Weights of a small mixture-of-experts language model, trained from scratch on English Wikipedia.
Size: 8 layers, width 512, vocabulary 8192.
Experts: 32 experts in each of 4 layers, 448 clamped SwiGLU neurons an expert.
Training: a variant of Muon for the experts, 1103M tokens.
Below are experts of layer 2 (counted from 0) of a mixture-of-experts language model. Rows are named router (the router's row for the expert), gate (a neuron's input weights, with its number), up (a neuron's input weights, with its number) and show model dimensions 448-511. Each number is 200 + 20 x the weight over its row's rms, rounded and kept within 0 to 999.
Before each expert's rows: a language model's description of what the expert responds to. This comes from a sample of Wikipedia text that the model never trained on.

# expert 26
It responds to: Years and dates. Digits inside years and numbers, especially 9, 0, 8, and month names in dates, as in June 6, 2018.
router,196,239,178,196,203,215,213,191,200,179,239,213,218,163,225,220,226,207,192,218,175,204,189,173,206,214,159,185,219,210,180,220,216,161,214,190,173,231,187,204,227,205,215,194,192,235,168,210,198,189,180,194,197,185,183,237,196,238,223,182,204,213,203,200
gate0,232,223,192,197,190,159,226,216,194,186,172,204,176,208,202,191,203,230,204,219,174,202,208,202,238,205,188,214,203,181,210,181,169,215,160,218,182,217,214,180,198,218,227,203,177,193,189,180,236,219,190,202,196,205,172,220,223,214,196,194,216,172,209,238
up0,220,225,182,192,168,192,202,210,201,182,156,210,162,190,203,202,207,221,176,207,168,200,196,219,217,216,186,199,211,187,221,155,198,220,120,201,198,251,202,211,179,231,227,211,200,217,184,187,255,223,177,196,209,223,187,206,209,191,194,199,207,178,216,214
gate1,190,217,196,204,180,204,180,206,225,216,200,169,170,167,191,207,198,189,222,202,187,197,178,241,172,175,221,188,187,163,241,183,179,238,214,249,211,224,240,170,210,168,198,259,211,208,180,199,200,197,225,208,198,167,199,206,192,206,218,165,191,217,201,219
up1,198,216,174,193,198,201,176,213,199,184,202,182,169,197,208,183,201,215,221,216,169,226,193,182,201,172,213,214,201,189,248,191,222,242,199,213,191,194,184,193,219,198,199,228,206,221,170,162,210,173,183,200,212,183,189,213,190,224,179,188,208,227,222,216

# expert 4
It responds to: Quotes, names, table cells. Quotation marks, byte-order marks and name or word-start pieces in tables and lists, such as York, Los, MF/DF/FW, Honda.
router,199,233,218,197,226,196,183,202,211,214,179,182,194,200,194,216,189,205,205,233,208,230,187,222,174,181,218,205,207,200,195,222,179,198,224,212,197,192,223,189,204,163,205,227,208,203,218,215,142,195,207,189,219,166,215,211,213,188,194,224,215,196,175,239
gate0,205,196,177,204,214,145,188,227,234,194,216,207,212,155,196,206,180,194,199,241,196,162,192,214,182,224,216,209,174,172,193,217,212,187,160,198,175,204,163,201,189,248,196,182,171,192,218,208,239,219,211,183,211,200,184,216,193,171,213,199,194,224,164,197
up0,212,181,163,227,232,188,226,242,236,206,203,193,211,180,193,205,184,203,175,195,228,185,196,222,178,214,218,199,164,185,227,212,217,186,201,194,214,192,194,189,188,205,189,216,165,223,187,190,244,205,179,196,240,226,177,230,172,178,190,221,219,158,149,204
gate1,183,206,185,161,160,198,189,192,165,216,216,211,212,203,231,222,182,167,197,201,179,194,212,237,183,180,198,188,211,201,228,200,189,189,240,217,211,208,182,236,223,201,214,214,153,202,180,198,220,233,263,197,228,222,198,236,198,210,189,209,206,214,190,189
up1,182,192,219,161,184,199,204,204,204,183,175,223,211,190,241,218,217,207,214,245,190,187,207,225,219,167,172,192,187,191,232,220,242,207,241,205,218,196,199,242,207,197,185,219,194,195,173,216,223,226,238,203,245,207,193,186,196,245,217,160,202,193,187,194

# expert 14
It responds to: Opening brackets. Opening parentheses and brackets before years, ages or glosses, as in (born, (aged 93), (as director; also table dashes and quotes.
router,194,176,227,196,188,224,166,216,198,179,176,174,199,214,228,204,150,220,180,189,204,212,178,215,184,206,221,219,183,204,197,184,182,225,207,213,203,197,199,220,191,174,192,177,243,198,199,233,186,182,234,173,218,153,213,215,180,203,195,214,220,211,197,178
gate0,230,177,214,232,219,206,165,180,176,190,227,213,217,229,219,198,221,192,196,164,177,165,227,167,207,217,228,184,206,213,220,186,171,193,232,173,186,188,227,205,188,206,192,203,231,228,200,193,166,195,222,169,167,179,192,226,212,209,203,228,215,197,182,187
up0,213,203,189,233,176,224,199,193,197,164,247,211,196,216,234,191,207,166,196,176,206,180,208,178,214,205,215,193,175,207,194,184,212,172,186,156,203,203,217,205,176,229,164,219,207,190,210,202,204,182,236,202,183,233,195,201,203,216,206,201,205,188,207,195
gate1,188,184,237,198,186,227,192,192,205,192,238,194,167,199,222,237,173,174,197,225,194,193,172,171,184,164,202,156,210,206,205,222,180,202,220,194,236,175,218,216,196,196,197,192,194,186,209,211,208,185,215,180,187,192,179,226,211,203,215,198,199,198,207,208
up1,220,209,231,197,180,257,222,219,177,187,189,188,183,218,207,221,229,169,200,212,227,196,192,183,200,186,173,188,207,194,200,211,212,220,195,206,219,207,181,222,169,212,220,221,220,238,185,207,195,176,217,203,195,191,209,214,209,231,201,178,210,169,195,202

# expert 19
It responds to: Sentence-final periods. Periods ending sentences, often after dates or names, plus ")." and quote-periods and noun suffixes like -ment, -ion, -ous.
router,214,250,175,207,212,153,219,179,208,189,206,167,205,217,214,184,225,183,203,189,201,188,180,198,188,224,201,199,233,230,170,188,195,203,203,179,192,198,200,206,217,173,195,197,205,183,173,207,194,153,220,237,201,206,182,193,220,214,215,196,196,220,209,202
gate0,233,217,208,216,177,209,229,187,178,194,227,181,172,205,178,165,158,185,177,226,163,204,217,183,216,180,212,211,179,199,180,212,205,212,170,240,197,206,223,200,208,180,181,218,193,238,181,185,190,172,181,192,164,204,201,239,180,209,197,227,196,212,181,185
up0,265,199,199,207,193,180,244,208,204,195,210,205,179,189,181,177,170,171,178,199,167,236,205,215,185,191,202,234,192,202,207,207,178,181,194,259,195,197,200,212,191,204,196,195,192,184,183,160,154,174,190,200,202,211,178,213,191,214,203,188,218,229,185,222
gate1,212,225,193,234,197,225,197,215,208,194,207,205,217,185,198,187,216,224,225,178,183,207,231,209,214,214,223,202,192,205,220,145,160,213,214,208,207,171,224,204,231,217,227,204,195,198,205,188,186,176,191,181,199,199,217,216,184,224,187,211,216,186,204,182
up1,185,205,183,212,162,228,190,187,195,188,207,183,251,191,217,231,232,151,218,186,188,182,200,199,187,182,217,174,167,209,184,206,196,166,231,183,186,193,204,226,210,169,180,184,218,244,197,197,234,198,200,225,189,191,221,169,196,192,229,211,186,200,192,206

# expert 15
It responds to: Personal name pieces. Pieces of personal names in lists and tables, such as first-name endings (Georgi, Mayumi), Mc, Jr, Dr, surname starts.
router,168,192,174,223,189,210,202,208,188,188,191,208,187,188,182,217,214,210,185,236,211,235,173,204,211,175,163,210,163,219,125,199,183,194,183,196,193,206,176,217,165,208,209,213,218,233,200,176,205,176,193,210,215,210,235,214,227,210,224,194,169,218,207,224
gate0,176,213,193,202,201,207,210,200,173,238,185,184,190,182,187,175,190,184,218,195,210,207,208,246,230,220,188,223,224,161,215,175,206,195,192,221,197,163,164,207,193,176,186,205,212,191,183,211,186,164,196,180,196,208,175,191,196,199,209,196,201,165,244,211
up0,189,179,195,199,259,219,237,205,177,210,177,210,196,181,207,202,208,211,193,242,216,184,189,241,218,193,217,182,208,183,167,203,206,198,182,218,240,199,200,199,215,198,213,229,204,159,187,212,201,197,197,198,213,185,168,218,224,206,169,180,207,208,174,192
gate1,253,208,172,194,195,191,200,195,162,205,208,201,230,163,212,168,167,207,176,240,158,180,191,205,204,217,191,188,202,204,162,183,206,194,187,190,173,210,195,211,198,231,191,203,253,199,167,188,211,219,198,212,162,221,231,168,175,186,229,209,201,194,210,188
up1,232,184,188,181,191,204,186,176,169,223,191,205,201,177,190,214,163,215,203,237,183,202,213,166,215,198,217,203,218,182,178,193,197,188,196,225,186,235,220,166,200,191,189,220,206,209,208,143,174,230,216,193,216,219,225,224,149,185,192,211,188,206,256,222

# expert 2
It responds to: Clause connectives. Relative pronouns and discourse words opening clauses, such as that, which, who, also, because, however; plus word-internal pieces like Ever-y.
router,175,200,217,249,209,200,197,195,183,210,202,192,189,162,195,188,209,199,215,226,199,176,193,209,224,226,189,177,175,202,213,204,223,197,231,181,213,200,232,196,158,231,220,214,197,199,180,211,196,174,214,182,201,214,198,211,188,206,175,198,223,227,204,191
gate0,199,231,187,177,205,216,191,184,204,238,184,242,224,235,199,171,164,213,182,174,231,201,244,196,213,208,222,200,175,152,193,195,216,240,176,217,187,221,188,197,174,184,208,212,200,178,181,216,196,180,209,179,217,202,168,229,170,190,197,182,221,192,183,197
up0,219,210,209,202,194,212,182,224,181,201,203,224,200,223,222,185,183,198,197,211,200,201,210,189,205,213,212,183,192,208,197,184,253,214,197,172,191,226,186,196,184,229,206,243,206,157,174,190,188,217,206,230,177,172,166,212,169,188,164,199,207,174,215,207
gate1,178,166,196,200,174,224,183,202,213,207,188,204,228,188,167,184,214,225,234,157,182,171,181,212,206,252,216,219,210,208,228,162,175,183,180,187,196,210,197,198,196,184,181,176,180,174,215,165,212,191,248,211,211,217,203,232,236,180,160,184,170,230,148,190
up1,211,185,189,184,219,190,170,188,195,172,197,218,220,169,179,150,192,181,208,171,197,192,223,203,195,232,220,227,179,216,205,197,199,171,210,202,174,198,217,170,222,183,192,206,191,168,220,177,200,208,230,212,190,207,186,236,206,213,208,187,190,218,172,203

# expert 20
It responds to: Determiners and possessives. Articles and possessive pronouns starting noun phrases, such as the, his, their, its, plus when and where and mid-name pieces.
router,211,222,193,175,171,192,205,222,184,250,162,178,183,210,244,232,196,185,197,205,187,192,162,186,223,171,186,203,218,199,186,217,221,194,202,200,164,181,182,231,229,172,193,202,224,186,213,195,193,183,188,151,190,179,174,177,214,204,210,192,191,229,177,205
gate0,197,215,214,213,212,185,228,175,207,212,208,192,160,185,191,189,171,201,175,197,208,192,238,185,220,214,212,218,204,219,178,162,179,192,184,205,179,216,154,137,206,174,222,191,231,189,195,189,217,191,207,189,217,220,191,204,182,229,183,190,187,172,202,177
up0,238,171,201,173,215,177,235,197,186,217,231,215,198,181,204,209,163,172,200,206,168,190,219,200,206,236,219,214,217,188,172,189,191,218,193,232,200,194,179,189,191,161,185,191,204,196,188,198,198,173,183,170,221,197,226,210,201,215,199,212,204,192,190,183
gate1,223,211,182,223,208,184,181,180,168,190,241,190,184,218,191,195,187,191,186,202,201,183,197,228,194,203,208,182,198,200,202,238,216,217,228,231,225,164,202,200,198,216,209,207,223,200,207,215,184,206,170,248,180,206,191,218,185,208,188,212,220,201,191,198
up1,242,223,186,206,196,223,197,198,171,193,203,202,177,192,194,231,185,184,184,227,215,205,232,202,189,207,221,173,152,206,202,216,177,210,229,220,215,148,212,196,207,209,212,212,214,168,212,185,203,192,204,250,195,216,178,219,203,214,173,236,223,209,183,204

# expert 29
It responds to: Table numbers. Digits 3 to 7 in table cells, scores and list numbering, plus mid-name pieces in tables, as in Sch-ach-er, Hor-ta.
router,194,228,201,206,201,231,204,177,227,182,208,166,192,187,207,191,185,226,227,196,192,185,170,210,186,182,203,212,224,216,151,207,221,145,228,230,193,209,209,205,224,186,208,160,211,201,208,234,179,184,202,183,184,154,188,212,202,205,216,182,191,176,185,232
gate0,192,151,233,208,205,216,180,182,217,189,203,205,202,194,172,215,201,203,176,211,203,205,191,209,198,201,194,184,196,189,221,203,237,215,193,218,176,193,211,209,199,211,194,157,221,201,175,211,240,228,171,150,198,189,209,186,199,202,228,178,249,146,221,191
up0,194,197,207,226,188,211,192,185,245,203,219,217,174,205,172,234,176,201,203,232,209,168,205,209,220,206,184,211,177,185,218,218,260,172,187,196,191,215,208,198,184,201,216,173,185,179,201,217,213,234,166,202,174,193,194,185,206,164,233,192,261,163,205,198
gate1,216,190,207,183,187,189,231,177,169,184,209,181,213,226,217,230,190,230,187,175,210,221,209,235,218,229,183,165,197,213,208,188,195,199,205,165,187,229,180,209,234,186,192,194,232,179,164,193,166,224,213,186,203,178,236,186,175,163,192,213,180,246,178,222
up1,173,180,235,170,206,186,216,197,185,198,221,193,198,217,191,227,183,207,190,192,198,224,184,225,221,240,187,167,214,225,230,191,207,195,201,205,193,234,196,201,219,168,198,214,218,208,179,214,189,232,206,215,183,188,225,217,185,169,181,209,202,223,180,236

# expert 22
It responds to: Articles and determiners. The articles a, an, the/The and determiners such as some, several, between, about, including ashore in ship-loss tables.
router,178,222,239,186,206,202,220,217,195,214,179,230,190,220,213,214,170,218,176,206,209,180,219,224,209,214,204,206,209,183,209,210,216,188,231,184,161,263,233,203,218,208,201,177,217,216,205,227,183,162,232,176,195,192,195,183,194,213,228,225,144,201,205,203
gate0,185,193,196,206,218,195,194,183,185,193,198,167,212,171,176,196,210,183,213,180,198,217,199,201,222,195,226,187,210,219,217,228,187,230,204,187,189,186,177,229,246,222,208,196,208,221,237,211,209,204,214,212,200,217,185,225,218,178,219,199,199,236,190,204
up0,256,179,184,212,174,187,219,213,187,182,202,191,221,178,243,163,175,214,221,233,213,193,187,198,236,191,192,214,198,195,181,217,205,227,219,213,207,205,202,229,244,200,210,184,203,243,207,185,191,166,207,212,199,236,183,219,236,206,237,189,218,217,248,225
gate1,241,198,204,194,224,204,207,223,176,229,209,179,230,193,183,168,200,179,188,200,202,156,162,185,233,170,193,187,235,205,175,185,173,183,216,182,219,198,212,207,248,185,204,179,184,184,182,219,200,175,185,228,196,174,211,198,182,216,184,179,188,191,217,174
up1,216,202,172,211,225,195,188,198,170,200,176,199,213,191,190,194,230,158,196,203,185,169,164,190,203,159,210,230,221,192,185,206,189,168,214,189,231,188,191,188,236,182,172,237,185,207,211,194,180,168,225,175,207,180,204,235,178,209,198,187,199,226,197,189

# expert 24
It responds to: Commas and dashes. Commas after clauses, names and dates (September 26, 2021), plus en dashes in year ranges and slashes.
router,186,235,218,223,190,204,212,213,162,186,193,200,242,197,231,205,182,192,199,205,207,200,190,185,235,175,192,190,232,194,189,195,199,216,190,176,191,188,210,224,211,190,216,233,188,213,202,209,158,220,237,221,198,219,179,213,212,202,191,156,155,229,164,182
gate0,216,231,241,195,213,209,186,219,191,194,179,227,186,189,211,204,215,171,193,191,212,194,208,227,211,223,218,251,186,198,191,224,201,213,207,211,186,178,205,216,231,169,238,219,206,212,194,204,213,229,193,157,200,213,225,205,204,205,207,233,201,233,191,205
up0,169,219,198,213,217,242,194,222,162,175,188,248,186,199,201,205,216,188,232,198,211,179,224,241,196,220,186,242,190,212,207,196,205,202,173,162,193,205,224,208,226,167,253,184,184,211,183,168,161,216,188,174,193,212,231,189,211,206,205,217,203,211,177,200
gate1,220,154,157,229,191,199,209,193,200,229,181,211,243,199,220,191,163,202,211,206,207,208,217,182,208,204,228,231,206,210,208,189,198,182,189,174,238,187,195,224,186,191,199,205,234,190,215,189,147,174,188,178,175,223,190,193,177,202,235,200,215,218,194,226
up1,203,201,201,218,183,182,189,210,219,212,191,182,212,191,215,197,200,204,202,226,201,216,222,195,192,199,201,189,231,196,175,181,206,174,178,195,244,182,232,194,217,167,201,190,233,202,214,165,185,190,145,217,199,202,199,220,197,189,226,211,221,192,226,194

# expert 27
It responds to: Word-initial pieces. Opening quotes and first pieces of words after a space, such as con, re, phi, sub, fan, G in Goodreads.
router,181,197,212,202,193,199,201,215,221,198,186,228,210,205,190,195,180,211,180,210,242,236,154,215,222,171,216,225,186,228,201,181,169,185,197,173,217,186,186,201,177,152,215,159,218,228,170,247,157,226,222,209,204,173,189,181,200,192,195,199,213,225,201,241
gate0,247,207,198,218,201,204,245,199,216,188,233,180,158,217,207,232,191,221,184,206,189,163,212,213,195,202,225,198,180,217,181,211,195,184,227,207,193,208,191,214,220,180,221,229,196,208,227,168,205,197,233,177,223,194,191,170,178,221,209,210,229,223,187,213
up0,190,206,204,187,186,182,219,178,209,189,202,185,185,196,158,246,170,183,185,204,181,160,186,189,173,178,231,220,194,225,190,222,209,194,194,213,240,214,200,206,194,195,242,223,189,188,229,170,208,195,225,181,225,190,216,219,199,211,202,182,246,216,195,204
gate1,225,240,191,195,220,245,205,221,208,225,185,201,191,203,197,186,225,226,232,206,214,186,193,154,202,210,204,163,187,183,202,218,198,204,191,191,188,213,181,178,207,197,170,221,215,168,216,176,197,205,235,156,226,215,195,242,209,224,214,222,230,200,207,210
up1,235,225,190,222,221,222,209,208,203,186,193,191,232,179,221,218,214,179,227,189,233,207,179,163,190,183,195,196,198,173,164,193,209,206,231,210,190,255,203,195,180,177,195,208,206,206,224,194,178,189,212,185,226,189,204,218,224,217,197,210,248,209,178,170

# expert 25
It responds to: Conjunctions and zeros. Coordinating and, or, &, but in text and headings, plus the digit 0 and other digits in years and figures.
router,224,199,217,209,185,187,190,187,232,199,186,207,201,223,219,219,184,202,195,193,195,200,189,213,188,204,197,229,220,207,160,190,218,189,238,224,187,199,190,242,226,154,218,180,222,214,215,205,154,188,223,217,179,189,168,222,204,203,189,178,187,212,181,153
gate0,181,190,178,204,190,178,178,232,175,215,204,207,235,234,192,165,205,200,186,172,192,230,204,198,176,224,250,165,224,215,210,170,205,258,227,195,210,201,184,220,216,213,173,225,215,218,208,195,192,246,221,238,196,222,175,200,226,181,158,185,193,187,199,163
up0,163,188,171,185,158,191,188,222,189,253,208,171,212,194,168,214,186,199,183,170,157,220,211,169,207,261,199,202,229,210,221,198,163,202,197,215,187,215,192,228,213,235,196,209,216,187,222,185,189,212,204,222,205,196,163,186,171,223,171,164,195,183,202,162
gate1,213,210,201,183,210,203,199,196,186,189,205,208,192,221,213,193,187,225,203,186,220,197,188,218,214,193,219,211,211,177,194,166,243,227,210,225,204,209,204,192,186,214,168,159,209,171,231,185,227,137,175,161,195,197,204,162,198,160,218,190,186,186,217,214
up1,205,205,217,204,217,199,190,174,165,206,178,206,185,202,185,185,204,212,197,201,217,218,198,198,212,203,238,192,225,177,201,168,229,211,193,213,207,182,192,210,236,236,209,193,214,208,216,171,195,167,151,177,184,214,203,163,203,158,231,187,165,198,212,199

# expert 18
It responds to: Countries and place names. Country and place names (Germany, Japan, Finland, shire) and ending pieces of foreign surnames and proper nouns in tables.
router,194,211,217,209,176,184,191,210,178,211,211,204,177,231,210,207,167,180,196,235,197,199,167,220,187,217,221,205,200,195,156,196,184,201,195,217,229,232,236,210,199,194,204,175,207,234,148,236,165,173,193,187,194,188,178,234,164,182,216,154,170,236,198,192
gate0,207,198,190,189,166,202,222,177,211,200,201,190,223,164,221,190,204,200,218,211,178,221,195,192,225,201,185,192,204,220,193,187,176,202,213,199,209,195,218,202,212,206,179,193,233,189,209,173,204,242,204,184,244,194,229,210,185,202,185,156,230,206,146,251
up0,212,223,148,167,188,195,231,188,158,249,210,205,227,210,199,208,207,183,217,233,218,203,162,168,170,196,183,209,213,202,179,195,167,192,175,210,177,243,203,198,180,158,186,189,211,186,219,184,196,225,204,208,206,191,237,162,174,214,241,192,189,174,224,206
gate1,224,203,182,242,214,205,198,190,207,197,217,196,203,209,211,197,204,231,252,177,212,184,228,187,212,213,161,204,174,166,181,217,197,196,186,212,196,197,224,200,232,192,193,199,198,192,177,217,221,233,216,178,211,213,220,161,176,226,193,207,243,225,203,181
up1,210,212,153,220,206,222,222,217,182,184,208,182,197,223,222,207,189,231,215,232,195,195,189,207,206,218,157,205,181,175,168,227,196,166,188,184,198,219,239,171,201,147,181,225,151,184,224,181,209,230,186,197,229,202,209,172,167,204,204,224,228,192,186,215

# expert 12
It responds to: Suffix s and ly. Word-final s and adverb ending ly (professionally, collectively), final year digits, and words like well, I, being, addition.
router,216,248,212,228,179,214,226,213,186,198,203,177,232,194,221,193,209,207,209,191,182,187,193,199,139,233,184,216,161,208,187,220,225,200,208,204,175,217,210,236,175,194,217,213,205,230,180,221,205,223,208,185,223,174,207,199,199,229,199,219,222,233,189,192
gate0,202,176,221,203,178,210,184,209,180,222,209,193,213,192,214,232,216,198,196,221,196,231,192,212,197,207,204,243,215,190,193,208,161,203,194,247,161,170,212,215,199,230,234,216,221,160,183,188,176,186,201,184,233,214,210,222,221,183,194,244,196,209,222,236
up0,179,154,217,206,178,213,193,200,196,231,195,214,200,217,186,219,229,195,177,232,220,195,192,192,222,182,191,226,213,166,201,196,194,181,209,225,189,183,198,188,185,228,240,194,192,166,196,210,175,196,150,161,230,232,179,224,215,179,207,215,210,187,180,242
gate1,181,175,205,199,192,204,220,234,196,215,215,197,196,218,209,255,165,221,214,202,178,208,233,195,243,219,209,219,184,216,204,192,189,178,217,151,194,226,180,216,199,208,241,200,185,221,234,193,180,235,174,199,216,211,236,157,153,190,238,164,208,205,212,219
up1,167,175,194,209,148,202,226,208,200,239,175,194,209,233,203,254,167,184,211,194,190,208,216,230,230,213,191,208,218,227,187,213,186,210,215,146,171,210,201,197,189,209,213,192,223,218,203,174,191,215,206,165,190,217,214,178,174,198,216,173,210,208,224,222

# expert 6
It responds to: Spaces before numbers. Bare space tokens in table cells and after Founded: or commas before digits, plus odd inner pieces of names (Bardiel, wriggle).
router,194,223,193,222,195,228,201,211,181,180,233,217,201,199,240,163,165,215,211,216,204,179,193,200,230,176,189,227,201,171,212,209,211,172,199,202,158,233,208,224,188,211,231,210,216,205,216,217,198,214,202,146,198,182,207,216,194,232,208,178,182,215,188,216
gate0,220,197,187,220,218,217,217,175,165,210,222,177,182,220,169,196,220,177,171,191,230,212,225,204,219,202,218,188,179,224,210,199,198,203,177,203,171,167,196,181,204,177,192,185,208,183,190,186,174,155,206,179,183,178,192,230,241,199,218,200,227,235,200,186
up0,166,220,163,209,208,210,209,198,185,207,207,218,166,187,199,206,233,201,193,209,212,204,189,228,230,187,193,198,206,187,193,216,201,195,200,236,225,187,186,192,187,193,198,175,197,216,193,224,168,173,190,181,173,207,193,188,218,197,212,199,220,225,163,224
gate1,195,193,175,216,224,219,221,218,187,187,204,179,211,187,184,207,168,196,222,211,199,176,202,181,192,231,209,215,212,200,202,224,199,178,236,251,167,192,188,177,208,193,187,219,193,186,184,209,236,204,193,203,221,216,163,237,197,175,215,184,227,200,204,200
up1,196,168,185,205,214,199,224,185,202,194,189,187,197,189,192,198,194,203,198,173,179,183,213,181,176,222,210,167,184,176,196,227,214,184,215,230,167,165,209,153,194,188,203,214,202,212,198,230,219,219,217,200,193,194,181,195,220,184,195,168,216,161,196,188

# expert 31
It responds to: Pronouns and word-final pieces. Subject pronouns it, he, they, she, this, plus final word pieces like t, n, -ton, -ation and percent signs.
router,157,193,158,198,208,163,190,217,190,146,212,212,194,206,208,195,195,217,189,211,188,202,192,211,186,214,207,258,188,217,176,205,226,199,208,192,165,230,196,200,211,213,235,206,204,249,200,187,171,155,242,224,185,197,178,203,192,227,212,180,181,218,206,183
gate0,190,206,168,167,199,193,197,196,184,214,185,187,161,219,213,212,188,225,171,195,215,177,207,173,139,209,193,185,238,214,204,230,213,181,241,223,156,198,207,182,185,187,203,169,202,186,216,174,219,207,223,182,185,213,187,170,227,225,205,214,163,206,198,216
up0,196,184,181,181,199,221,163,167,202,193,194,170,196,186,203,197,203,216,197,176,205,186,217,153,178,196,202,188,213,200,149,181,223,202,226,222,184,201,177,179,190,140,200,204,188,213,208,162,245,190,165,228,207,224,200,182,222,222,203,179,184,217,226,183
gate1,173,193,218,205,204,206,214,188,176,220,237,213,194,194,167,174,216,221,223,162,174,181,201,218,182,228,202,168,194,233,225,221,191,174,194,227,163,182,208,188,165,185,185,193,185,189,217,231,208,179,187,218,202,231,207,182,216,172,206,175,214,201,188,234
up1,199,182,208,197,219,199,229,217,200,191,230,204,183,220,176,194,237,203,217,196,199,194,172,206,230,200,223,217,207,212,210,174,219,215,218,229,183,216,221,221,180,167,209,202,181,175,215,213,220,165,220,228,182,217,223,198,204,174,189,176,192,201,188,225

# expert 11
It responds to: Word-final suffix pieces. Final pieces of words, above all plural or name-ending s, plus es, ers, ski, and dashes, as in documents, Cassels.
router,227,213,204,203,197,204,206,213,200,214,213,200,224,186,197,196,159,204,221,186,194,215,204,204,220,187,182,190,178,202,151,206,159,199,222,185,181,230,219,239,202,192,204,202,190,222,203,224,198,194,199,170,190,203,212,187,173,237,214,180,208,173,189,196
gate0,180,197,257,186,187,200,182,208,198,203,158,224,212,242,229,174,192,186,184,193,197,201,215,191,215,189,226,190,166,174,175,212,183,206,176,231,207,195,210,233,204,208,207,170,241,197,168,230,206,201,159,220,224,199,219,198,208,232,218,201,214,184,203,237
up0,182,204,181,231,193,200,216,212,164,215,193,185,169,205,220,186,197,200,214,181,173,200,190,214,222,189,184,216,213,246,228,172,142,228,217,195,172,200,204,188,199,204,208,207,217,209,209,179,163,215,199,198,229,177,216,218,197,213,182,222,196,240,184,226
gate1,183,208,177,194,192,196,194,242,191,207,208,171,198,199,195,186,195,187,176,189,199,187,189,172,192,232,181,182,174,194,193,184,174,213,170,210,218,182,255,220,199,240,202,168,227,205,211,191,175,215,225,208,184,205,182,189,177,178,220,216,172,179,207,213
up1,218,228,239,195,216,239,203,210,230,203,199,221,229,197,199,156,204,177,191,191,211,212,221,218,234,207,163,195,195,222,192,211,238,191,192,206,187,189,230,212,209,217,206,177,244,221,219,189,184,208,243,180,174,229,190,196,205,173,207,219,190,207,185,221

# expert 7
It responds to: Word endings, there/made. Final pieces of words like -al, -ate, -ry, -idae (rental, Doctoral), plus there, made, make, After.
router,189,200,197,224,180,220,168,231,162,167,212,195,219,210,197,169,223,197,214,210,185,239,174,246,187,196,215,210,193,186,195,194,223,194,186,185,209,201,218,210,184,171,213,183,222,211,184,205,196,161,198,213,161,191,199,180,213,206,198,184,172,219,205,213
gate0,188,202,184,175,200,212,189,197,183,172,202,223,199,186,150,182,209,194,200,202,181,167,199,218,191,233,202,267,220,152,176,183,239,204,224,185,202,180,196,203,195,173,186,171,224,180,233,189,225,189,217,157,173,214,204,203,163,184,191,229,180,189,191,206
up0,185,205,173,199,153,217,186,165,187,188,181,205,218,164,174,190,191,197,192,187,210,182,160,207,151,221,205,222,207,171,170,174,245,181,234,212,170,171,190,206,190,171,187,178,198,198,237,226,222,183,215,182,202,238,226,220,164,181,233,228,173,230,191,185
gate1,184,207,189,184,178,204,197,226,158,151,197,210,198,179,222,199,188,202,217,221,196,209,219,190,217,181,210,200,179,171,209,177,192,231,153,226,202,219,189,196,182,203,201,217,229,204,202,205,212,193,230,164,202,174,210,193,184,183,197,172,200,175,211,190
up1,211,213,219,184,234,185,198,185,177,185,176,178,220,211,226,213,192,206,231,176,202,184,202,215,195,161,166,192,208,182,193,172,193,202,195,202,210,220,208,177,178,197,217,171,213,221,189,213,175,207,211,168,219,204,188,177,180,187,206,176,231,207,199,206

# expert 13
It responds to: With, headings, content verbs. The word with, == and === headings, prime and degree marks, and past-tense content verbs such as won, played, spoke, attributed.
router,187,222,198,171,174,192,195,246,205,201,202,192,169,200,215,195,182,233,184,183,184,189,201,170,205,190,201,209,188,179,180,203,180,224,166,197,188,163,228,181,197,164,203,198,228,222,153,202,178,177,195,204,211,191,194,223,185,181,190,208,212,240,242,212
gate0,206,188,192,188,222,216,215,236,207,197,206,181,199,181,220,183,213,211,208,171,230,199,193,169,219,225,201,209,210,203,180,179,189,243,181,182,200,190,211,178,197,194,174,159,210,188,201,239,202,231,153,167,192,199,215,235,207,192,206,221,201,264,218,200
up0,190,159,169,214,197,226,215,226,181,199,187,194,170,170,253,177,179,214,221,251,209,206,184,174,206,193,204,218,191,233,206,195,196,205,172,192,207,179,188,204,199,224,171,200,204,197,197,246,172,241,177,184,168,172,203,164,225,208,235,224,217,222,256,203
gate1,220,209,187,202,198,232,167,209,203,190,164,187,195,227,191,211,204,215,200,195,186,149,204,204,194,215,172,207,209,196,213,156,228,186,191,201,212,189,222,205,189,186,175,196,173,236,194,196,190,175,214,182,222,171,205,225,205,227,226,164,215,238,197,191
up1,213,173,174,193,193,201,165,186,225,207,192,179,258,229,191,169,212,236,197,161,202,166,189,191,168,201,145,197,176,200,211,155,211,170,181,195,219,173,190,215,183,210,177,185,195,200,163,237,211,200,191,188,213,193,223,233,198,202,223,180,210,190,171,198

# expert 5
It responds to: Common role nouns. Common nouns after an article or possessive naming institutions, people and periods, such as government, season, son, role; also He/She.
router,204,199,204,224,191,196,182,210,180,184,213,161,239,186,233,170,220,216,205,221,197,218,200,238,183,179,185,219,180,216,189,193,224,195,191,226,191,204,209,202,188,202,200,190,195,218,220,227,182,198,228,198,214,213,180,208,222,187,180,211,190,216,201,209
gate0,204,195,196,212,195,238,167,200,194,207,219,209,226,195,231,170,205,204,200,198,209,211,201,199,182,171,182,194,173,193,219,169,189,178,193,196,254,178,171,189,186,192,223,170,219,208,198,226,194,248,207,206,246,195,212,209,208,210,192,228,204,185,165,200
up0,204,195,204,221,210,229,215,229,172,197,211,193,220,215,226,149,210,197,199,187,201,208,208,141,165,205,176,221,190,221,204,214,192,194,170,180,236,202,204,228,225,173,229,190,218,171,193,254,168,222,189,174,213,189,195,216,195,225,168,196,191,172,208,192
gate1,209,209,203,236,176,206,159,221,189,182,217,214,207,186,211,195,213,191,194,197,189,189,216,212,186,233,219,186,185,210,170,205,203,182,198,210,241,194,196,194,196,183,227,201,197,181,192,163,207,206,200,187,199,228,174,207,203,204,202,207,219,192,214,219
up1,183,184,188,199,237,214,161,208,183,197,183,187,195,204,203,180,205,175,193,229,179,198,232,210,222,223,201,199,182,208,182,229,206,187,230,208,226,214,165,184,176,169,194,195,152,198,186,158,188,190,209,179,220,227,157,197,230,206,207,197,173,184,188,198